{
  "d_expert": 64,
  "d_shared_expert": 256,
  "groups_per_token": 2,
  "init_std_router": 0.015,
  "tie_word_embeddings": false,
  "beta1": 0.95,
  "beta2": 0.99,
  "dataset": "wikipedia_en"
}
Below are experts of layer 11 (counted from 0) of a mixture-of-experts language model. Rows are named gate (a neuron's input weights, with its number), up (a neuron's input weights, with its number), down (a neuron's output weights, with its number) and show model dimensions 0-255. Each number is 128 + 32 x the weight over its row's rms, rounded and kept within 0 to 255.
Before each expert's rows: a language model's description of what the expert responds to. This comes from a sample of Wikipedia text that the model never trained on.

# expert 45
Description: Common head nouns after the or a naming the topic entity: show, song, film, season, village, town, series, club.
gate1 [160 122 133 108 151 152 133  96  79 122 105 122 111 134 167 119 166  96 164 126 144  97 131 224  90 128 141  89 117 135  88 139 114 150 149 123 155  61 148 106 159 126 142 129 125  90 103  67 132 157 163 180  88 155 105 163 126 146 106 185 143 171 149 112 103 137 137 165 140 139 125 118 187 143 162 107 166 107  82  83 176 137 109  76 115  89 127  81 155 137 136  91  90  26 151 171 127 133 193 155 154 145 132  73 172 175 127 177 135 124 140  98 190 131  84 137 133 111 134 117 150  72 124 145  89 140 116 162 132  96 105 157 143 128 131 179 144 101 100 156 110 155 148 159 147 122 160 103  97 149 112 134 151 143 138 163 127  94  78 103  99  93 138 163 149 113 132 120 159  88  86 111 116 154 161 136 126 160 140 107 126 105  61  89  80 110 135 120 108 103 177 151 119 130 156  88 148 111 134 164 123 138 129 161  65  84 140 103 200  82 139 114 143 123  85  85  99 206  72 134 109  98  78 124 190 141  65 122 135 136 104 100 111  91 182 162 211 186  80  99  43 100 142 156  97 117 127 102 143 119  69  81 145  83 152 178]
up1 [117 173 151 128  99 200 125 136 125 154 179 106 127 158 102 130 148 107 112 141 129 163 145 103 132 171 111 113 150 103  93 153 106  99 164 138 130 158 118 121 182 128 144  49 148 152  81  94  86 131 148 147 103 121 114 111 125  88 179 160 109 147  98 202 130 128 117 141 114  99 136 125 126  89 125  99 181 141 133 116 192 124 122 144 163 107 190 208 104 195 155 160 154  60 155 112 118 124 210 119 112 183 108 168  89  93  22  69 149 118 134 130 130 112 197 130 106 124 123 113 109 122 125 110 112 135 107 134 133 120  97 105  97 113 151 126 160 137  96 136 119 163 100  78 113 129 127 116  63  82 128 121 139 160 141 133 107 144 120 106 116 131 139 106  71 129 113 144 133 120 136 206 107  87  98 157 126 128  34 155 129  87 126 124 152  51 144 186 158 147 133 113 132 111 101 125 178 125 113 139  92 132 110 123 133  56 134 161 109 121 150 111 132  85 146 145 122 109 123  87 161 111 104 129 159 168 148 172 137  74  92 174 188  81 170 124  70  53 133 114 197 133  84 140 162  69  99 141  48 140 103  96 194 112 164 101]
down1 [133 146 139 152 119 114 155 135 148 133 110 179  69  95 120 125 144 194  76 128 149 175  94 131 176 164  91 187 121 121 126  76 122 138 146 125 115 172 130 116 136 163 144  90 205  82 138  95 117  74  77 119  89 118 112 123 166  89  62  74 143 141 136  70 107 115  87 149 102 117  53 131 162 123  74  96 124 113 194 148 156 178 111 154  21 122  63  98 159 139 117 126 158 150 121 119 159 118  87 157 100 137 192 131 155  87 136 105 124  98 180  94  54 147 161 145 163 106 157 112 158  94 154 123 192  95 153 146  66 145 126 128  96 115 140 122 126 108 170 159 101 150 114 106 113 130 162  63 110 164 165  93 131 109 112 107 155 133 132 100  91 136 162 158 122 111  94 114 144 104 161  91 159 135 151 137  64 162 111 114 153 104  68  51 152 155 187 110 140 124 133 139  49 147 154 177 124 154 139  69 134 166 158 149 170 106 161 136 154 149  81 110 115 101  95 120 146 117 127 153 128  88 178 103  85 117 136 140 201  92 105 114 158 121 114 141  92  86 126 147 133 154 158 134 157 125 157  56 141 104 173 168  90 116 141 124]

# expert 33
Description: The "==" and "===" opening section headings after a line break, like ==Career==, ==Filmography==, plus numbers and cells in sports score tables.
gate1 [ 98 188 194 136 121  69  77 133 167 124  93 154 161 162 118 129  98 128 118 136 114 157 150 117 133 111 124  77 116 161 150 105 114 194 115 116 143 189 106  46 143 117 187 102 175 142 127 103 135 145  94 170  84  45 146 130 171  92 114  91 135 123  84 138 139 124  61 111 107 150 165 175 151 123 175 150 172 141 147 105  89 149 171  97 138 103 118 137 143 105  84 119 152  85 126 105 103  86  69 121  99  89 128 124  89 147 113  97 205 125 116 117  80 109 145  93  69 159 146 173 161 141 124 141  81 118 149 130 126 186 148 121 118 129 118  57 114 110 178 155 100 155 144 107 103 135 145 146  80 145 148 161 110  68 131 132  92 131 106  86  86 115  90 145  93  85  75 117 124 153  95  88 136  70 126 158 146  89 113  99  70 145 114 146  39 156 159  85  72 135  86 189  68  88 154  47 127 129 158  69  62 126 115 113 106 126 129 105  97 142 121 146 106 131 167 131 170  70 123 132 113 111 128 171 108  94 135 109 146 118 119 116 176 143  73 132 141 168 103 129  88 168 114 145  77 159 137  95  98 123 164  95 117 114 177 136]
up1 [ 87 162  61 146 186 117 123 151  78 193  87 180 142 124 100 125 139 119 132 141 151 117 137 127  74 131 133 159 118  92 142 128 107 181 212 183  98  77 125 144 148 173  97 217 102 194 132 141 134 166 159 176 122 148  72 106 138 135 132 144 208 152  83  73 117 126 114 145  80 149 173 164 161  89 128 143 138 135 144  95 164  86 124 130 147 157 140 151 121 203 108 125 153  85 106 196 138 129 135 137 129 174 129 126 192 135 119 157  59 125 136 120 136 137 132 116 140  58 154 125 149 156 163 173 111 165 140 142 181 155  88 117 115 168  82 169 158 191 163 174 125 147 118 134 173  66 166  95 162 143 160 115 110  44 137 142 163 152 138 132 117 179 115  99 139  96 148  99 157 100 152 111 119  67 177 132 142 182 112 173 145  96  98 145 143 121 128 140 152 165  85 170 155 129 171 135 171 131 201 188 112  92  99  62 123 111 122 104 123 130 127 155 149 149 189 139 135 141 164  80 182 116 105  80  95 147 127 142 111 130 131  74  86 190 101 141 103 133 135 142  92 143 130  94 133 125 115 125 139 134 159 116 148 119 133 129]
down1 [ 90  71 148  91 144 137 110 133 148 109 108 130 146 130  95 114 100  86 147 157 196 129  91  91 201 125  86 132 148 175 147 110 139 151 166 112 172 118 129  98 116 131 144 163 143  97 162 149 129 119 111  74 115 139 152 157 146 165 109 181 160 149  62 140 102 188 112  97 144  99 145 122 129 117 136 100 158 103  58 101 154 159 126 188 112 138 103 128 102 113 147 143 179 147 145 163 152 110 171 160 150  94 193 150  95 127 198 179 109 105 192 129  97  68  45  77 114 148 150 121 151 107 146  74 146 120 124 118 175 119 118  95 111 154 126  77 190 153 125 144  83 120 132 125 145  76 108 123 125 132  95 180  61 102 121 116 143 167  99  87 167 121  85 120 110  90 130  88 165 156 122 169 186 131 100 101 184 144 163 130 145 140 133 169 119 112 126 162 196  68  54 120 159 133 122 159 134 139 119 100 163 108 166 152 133  71 118 148 157 143  90 171 119 156  82 105 126 144 125 161  99 132 137 146  70 123 155  80 170 108  91 120 118 127 179 120 131 113 207 187  95 190 116 137 123 138 133 132 112 184 101  95 115 219  85 164]

# expert 30
Description: Closing parentheses, quotes, brackets and braces after names, abbreviations or LaTeX, such as carteri), (RA), 2 Chainz", }.
gate1 [138 145 112 191 128 185 123 147 169 153 174 182 141 108 165 164 114  94 168 167 116 176 134 115 150 132 185 109  68 161 154  97  92 148 107 159  93 119 134 146 116 123 180 138  85 112 148 151 176 184 122 117 144 151 115 205 159  90 181 143 157 143 107  97 111 118 174 126 168 136 135 178 176  89 131 102 178  93 139 114 180 121  88  82 138 153 103 133 134 148 163 150  88 122 139 103 121 119 149 133 132  74  98 140 157 109 198 105  75 159 107  72 109  99 152 152  78  87  87 156 200 145  86 125 187 132  80 117  95 121 186 152 155 131 131 140 140 141 120 129 148  91 109 164 102 105 109 115  85 121 134 124  66 124 114  89 184 166 127 105 102 110 175 160 114  95  92 170 174  89 115 123 116 137 143 183 128 184 197 159 166  97 120 118 145 105 127  90 109 169 154 146  90  91 122 104 167  87 139 200 188 181 112 110 101 117  81  92 142 130 192 136  90 143 136 175  97 146  76  94 155 109 152 202 116 139 122 110 157 145 132 120 129  60 113 139 188 142 157 117 164  85 170 143 143 102 132 169 174 152 176 118 116 132  98 103]
up1 [148 100 140 124 119 133 180 158 128 133 110  95 135  90  82 156 149 140 125 176 153 145 118 108 138 122 122  97 192 104  87 137 114 112 110 147 166 135 136  90 101 120 145  97  54 133 185 193  77 121 108 165 156 115 138 117  98 107 112  96 132 120 124 112 146 145 154 152  78 121 163 186 121 169 144  89 112 124 149 135 121 141 108 116 114 124 194 125 155 126 152  79 149  93 189 175 159 168  78  89 127 153 164 100  84 159  51 140 143  96 138 114 134  66 128 146 185 178 149  93 139 118 129  76 117 109 118 151 111 127 132 112 128 157 106 148  72 178 116  75 132 150 117 183 120  70  96  85 112  82 134 122 109 115 115 201 137 143 130 155 105 128 121 130 120 116 144 112  85 132 158 220 148 179 143  79  75  76 127 114 160 144  69 113  98 129 167 124  82 153 134 119 155 136 152 163  98  47 136 197 189 115 126  60 120 140 118  95 103 139  92 117 135  74 109 109 131 146 148  57 127 132 177 219 143 139  83 217 135 117 133 154 121 204 139 129 176  90 157 121 162 148 139 132 135  78 108  99 113  96 134 109 102  89 186 122]
down1 [134 181 130 130 113  99  86 107 163 123 152 133 116 108 107 154 111  82 103 124 148  82 129 198 147  68  83 132  69 153 119 114 181  92 111 129 139 101 116 207 157  84 118 134 116 114 109 142  66 149 121  84 109 169 146 123 134 123 151 135 103 119 137  92 136 105  60 121 139 163 178 143 130  83 110 132  96 110 153 129 123 142  93 116 163 122  99 131 114 109 118  99 140 102 142 118 128 109  87 123 102 121 189  96  84 113 133 144 127 180 113 112 123 173 138 133  56 155 160 140 108 112 143 125  85 149 160 151 141 153 126  98  81 135  98  89 196  92 164 138 135 120 165  91  73  71 177  91 157 123 196  98 109 190 116 185 142 163  74 108 160  70 108 104  99 187 147 169 173 161 134 153 138 121 103  81  96 113 124 182 135 139 178 120  94 102 166 120 160 199 101 117 140 119  95  95  94 108  46 106 136 132  74 117 121  85 110 149 114 114 109  73  99  77 147 186 124 164  85 179 100 149  37  71 169 110 146 129 143 130 126 114  85 120 131 130 118 112  95 140 115 174 106 134 129 102 180  86  77 153 194 138 159 201 148 164]

# expert 0
Description: Column-header and label words in tables and infobox lists, such as Votes, Date, Candidate, Team, Result, Medal, and taxonomy clade names.
gate1 [124 122 129 121 169 134 134 116 133  94 171 130 163 149  85 137 110 103  98  95 174 143 199 133  63 158  85  77 144 131 107  87 155 102 137 135 148 103  36 170 136 190 145 129 115  87 144  51 123 117 133  95 126 187 114 163 143 180 163 107 152 156 110  57 145 127 156 114 131 184 148 167 108 131 123 153 118 118 175  99 152 108 170 163 120 123 117 142 109 189 137 135 123 113 148 130 122 145 158  95 101 117  99  87 137 100 126 117 141 169 109 130 129 130 135  89 131 156 172 196 173 122 168 128 127  97 142 182 148 139 158 110 130 105 146 165 158 152 122  88 119 110  71 176 118 115 134 101 133 128 148 159  73 102 177 125 173 130 149  85  44 168 124 173 157 128 112 125 161  74 107 134 123 162 128 113 115 165 180 112 215 104 140 144 158  54 105 162 149 136 179 147 121 136 169  90 150 168 107 129 104 144 124 168 118  92 155  99  63 116 145 191 154 170  72  97  69 136 113 146 133 146 150 107 102 119 148  94  70 122 162 143 186 142 182 125  71  84 164  96  87 144  71 144 109 119  44  66  76 137 134 106 139 141 156 160]
up1 [147 179 120 117  94 145 111 175 147 145 141 149  92 126 126 197 133  74 113 151  92 133  75 122 145  92 105 122 132 208 116 158 122 103 114  84 113 159 102 184  82 132 101 124 172 128 154 165 127  96 111 115 130  53 109 131 146  74 118  92  66 109  99 139 113 127 126 172 137 128 102 115 148 174 116 166 121 131 188  87 156 157 135 147  81 187 134 142 132 125  90 153  68  76 157 163 126 180 196  80 176 133 138 137 127 142 187  95  92 116  96 124 179 131  84 137 107  87 187 153 150 102 148 130 133 131 175 144  98 111 132 189  86 150  88 171 115 150 167 127 172 105 161 150 122  92 112 112  74 105 144 153 179 172  65 118 119 119 116 147 136 155 110 112 148 135 210  71 141 132 159 161 182 104 116 115 135 159  50 126 164 121 129 103 125 142 159 181  97  76 162 134 103 182 158 147 140 129 121  61 103 137  51 127 136 179 169  63 215 138 123 175 114  91 181  79 141  84 117 136 113 141 120 134 157 141 162 143 118 142  82 124  78 160 135 122 138 107  95 109 118 104 145 116 154 173 138 108 135 134 193 100 136 150 103 129]
down1 [135 112 123 151 144 121 150 110 142 183 158 138 130  81 133 170 165 133 106 107 154  84 114 127  83 112 192  74 102 160 153 159  86 168 157 112 111 157 149 105 141 199 111 155 122 150 100 178 131 128 138 131 141  84 146  78 124 144 109  86  84 179 149  89 169  99 178 120 111 120 123 118  91 160 104 109 129 136 186 169 153 198 160 131 126 125 128 125 112  84 150  60 128  60 140 182  85 149 104 140 151  76 133 104  73 111 110 128 165  73 129  60 149 192  80 151 178 115 115 104 108 144 115 131  79 108 138  86 119 149 114 149 123  64  94 143 113 107 129 103 168 127 111 111 176 155 157 104 165 146 100 110 111 196  92 109  65 101 125 136 118 125 139  41 165 127 126 104 158 173  67 154 106 137 142  76 126  67  86 114  56 103 150 130 105 156  60 138 151 133 145 160  98 154 143 181  62 136 189  83 120 175 147 152 158  87 169 127  57 101 154 151 136 109 114 173 135 142  86  65  79 113 125 125 134 148 133 144  74 101 129 120 166 157 136 159 118 145 109 140 164  91 126 125 133 102 152  80  92 191 132 152 126 116  85 139]

# expert 32
Description: Pronouns and relatives starting a clause before a verb, such as he, she, it, they, who, which, there, often after as or a comma.
gate1 [115 134 138 199 102 162 152  67 191 217 162 117  97 150 109 131 161  77  79 107 125 105 108 132 142  43  98 114 107 110 175  96 128 141 179  86 123 123 161 149 176 153  94 145 132 169 132  85 136 102 190 117 106 130  97 133  99 157 112 176 136 130 140 130 101 161 191 154 150  86 142 165 165 139  99 115 199 138  74 146 127 133 119 161 143 139 102 109 163  93 108 135 140  77 112 103  97  98 136 145 151  77 138 105 138 124 103 146 116 117 148 155  94 153 178  77 108 156 161 103 180 180 185 157 131 175 173  81 119 110 160 141 193 131 124 131 135 138 141 177 175 114 132 134 167 189  89 126 144 168  65 133 129 113 117 104  70 184  83 172  77 172 150 153  73 130 120 137 153 118 140 144 136 133  90 150  91 169  75 133 117 172 156  77 116 106 179 182 135 132 116 168 148  91 135 116 150  86 143 121 137  56 115 142 129 159 141 137  99 117  81  77 119  95 105 136 101 158 105 137 130 124 117 203 116 178 152 156 127 110 130 128 133 106 162  74 100 155 124  74 155 170  89 118 176  63 147 114 102 127 195  80 156 116 130 112]
up1 [157 100 115 137 135 123 127 111 140 116 128 140  95 104  93  70 162 181  84 207 204 179 157 174 165 101  97 112 126 161 143 135 108 111 140 101 114  90 122 142 145  97 147 102  86 113 105 164 135  95  99 131 130 114 112 124  98 137 152 180 111 148 128  65 205 172 143 175 120 178  99 108 110 152 179 135  78 139 132 130 150 130  86 134 125 113 108 133  47  99 178 145 108 194 140 151 138  85 140  23 176  37  97 131 126 158 167 141 136 115  79 140 131 104 122 135 118 128 107 147 105 135 125 124 138 165 105 144 127  45 174 126 161 155 160  88  75 125  83 113 113 137 102 106  70 139 107  72 129 114 106 124 118 117 117 169  59  61  83 163 134  91  88 144 149 133 106 185 185 107 141 121 124 133 120 106 119 173 136 113 110  50 180 159 135  96 172 118 123 127  78 149  92 159  96  99  35 112  69  91 114 122 150 171  91  84 125 122 118  63 113 148 138 104 166 149 149  94 138 152 121 122 163 108 140 109  85 122 165 120 124 100 158 119 128  74 110 123 128 160  97 105 153 127 198 152  87 141 125 146 113 123  98  85 122 126]
down1 [153 131 132 100 136 160  77 139 152 126 137 126 134 127 154 108 142  97 145 185 102 145 125 111  89 192 148  93 137  77 150 164 110 105  90 163  79 129  90 149 133 114 123 118  87  91 190 116 116  73 144 129  99 126  74 123  65  97 133 144 117 197 140  47  80 140 148 158 156 151  80  87 110 160 121 121 147 143 173 141 158 147 109 131 148 112 120 154 126  87 137 129  84 179  83 138 131 119 145 194 124 156 131 114 115  99 145 117 176  82 108 139 124 103 150 137 124 151 156  53 148  90 162 169 162 141 101 112 103 158 103  53 142 166  67 116  94 132 141 118 153  89  88 102 160 111 154 105 150 109 125 103 142 151 142 115 150 138  79 128 121 140 149 156 185 141 121 114 133 174 115 159  92 113 138 110 123 124 141 107 159 161 193 201 117 105 122 157 169  85 105  98  86 116 145 161 123 135 112 156  94  98 163 158 123 134 139 167 129  92 111 111  61 116 166 140 172 155 127  96  91  92  98 139  92 156 155  87 147 147 130 128 172  76 157  98 132 165 109 137 215  84 255 127 120 181  71 117 188  73  95 136  74  56 145 122]

# expert 60
Description: Plain space tokens following a word, comma or table bar, often before a number, as in May 2017, Area 48, 1938 Norwegian.
gate1 [154  86  93 149 149 111 120 103 132  91  87  97 123 167  79 167 120 123 151 172 122  68  82 111 157 143 115 148 146 127  91 137  84  75 158 115 160 113  82 142 121 111 129 127 133 134 164  77  74 176 128 117 123 162 139 109 153 124 141 127  97  67  70 153 159 102 117 131 101 142 147 142 101 128 142  65 131 125 104 105 136  75 131  94  54 137  95 111 143 100 115  93 135 157 156 140  97 110 142  72  78  99 173 160  76 134 152 143 166 161 121 143 112 106 122  95 124 129 121 149 131 203 125 190 152 115 160  80  93  89 112  97 118 221 103 177  93 103 168 102 169  17 130 136 105 170 113  84  57 154 121 100 133  92 127 114 170  66 117 158 125 112 159 100 128 132 149 143 114 128  89 147 193 108  71 130 143 201 209 115 108 139 141  95 108 161 189 105  97  72 150 154 143 173 132 126 153 115 123 120 118 110 157 119  83  75 142 158  54 110 137 148 101 160 153 105 157 134 229 150 103 168  79 131  59 146 114 107 104  92 132 104 136 140 117 101 137 168 129 155 132 129 162 135 118 117 159 112  95 126  68 151 161 129 129 120]
up1 [ 93 116 189 128 141 130 106 140  93 165 137 101 111 168 173  85  91 140 140 101 119 159  73 143 202  99 148 175 121 143  95 117 153 114 128  97 169  71 121 117 204 133 150 122 151 130 138 118 134 121 138 106  92 149 125 116 115 125 138 135 162 110 141 191 187 117 136  97 118 127 190 115 156 174 187 118 152 131  98 123 133 114  86  92 107  79 112 138 144 136  44 105 167 106 180 157 115 140 147 114 112 158 138  89 107 146 145 171 110 143 105 140 124  86 136 140 125 160 159 137  81 100 103 132 116 117 129 122  79 168 163 110 149 124  90 116 116 128 159 147 132 133 152 127 149  96 108 122 110 141 164 161  98  62 128  84 145 123  66 104 104  31 102 129  70 170 125 142  58 121 165 123 148 156 131 147 146 108 105 113 164 168 157 123 129  64 136 108  91 159 102 162 119 126 157 178 174 130 107 100 129 171 133  79  66  81 121  68 137 127 123 105 121 104 158 186 116 115 101 103 132 184 141 141  81  89  89  86 231 142 155 115 132 212 164 169  47 129  79 100 119 134 113  89  70 154 134 127 205 120 177  69 123  89  97 102]
down1 [104 113 144 123 133 178  76 130 106 118 101  86 108 148 114  79  69  42  88 130 117 100 136 112 158 141 223 185 144 155  68 104 113 136 169 123 102 147 169 158 109 124 120 240  78 147 122 116 186 148 136 144 120 146  90  73 119  95  88 132 182 119 172  82 190 129 219 188  72 127  99  90 115 163 134 137 120 120 158 124 110 215 106 108 108  57 152 107 121 142 112 164  86 161 120 112 123 182 142 124 127 113 167 128 156 117  96  97 107 132 156 144 148  71 142 100 104 109 140 113 133 177 151 122 126 144 132 109 121 108 149 142 107  87 193 104 154 133 148 169 163  96 147 115 151  46 122 158  52 116 102 142 145 137 129 116 162 137  99 123 185 115 152 144  95  81  93 146 141  63 124 141 173 107 140 159 163 134 126 169 161 156 126 144 152 126 133 160 118 110 107 140 111 111 117 163 111 144 185 118 102 133 175  80 113  96  98 168 120 125 129  70 131 184 141  98 143  86 122 132 149 105 116  90 111 140 127 158 164 125 146 107 163 125 158 174 135 160 146 149 169 111 139 129  56 148  64  74 143 180  99 122 143  79 134 138]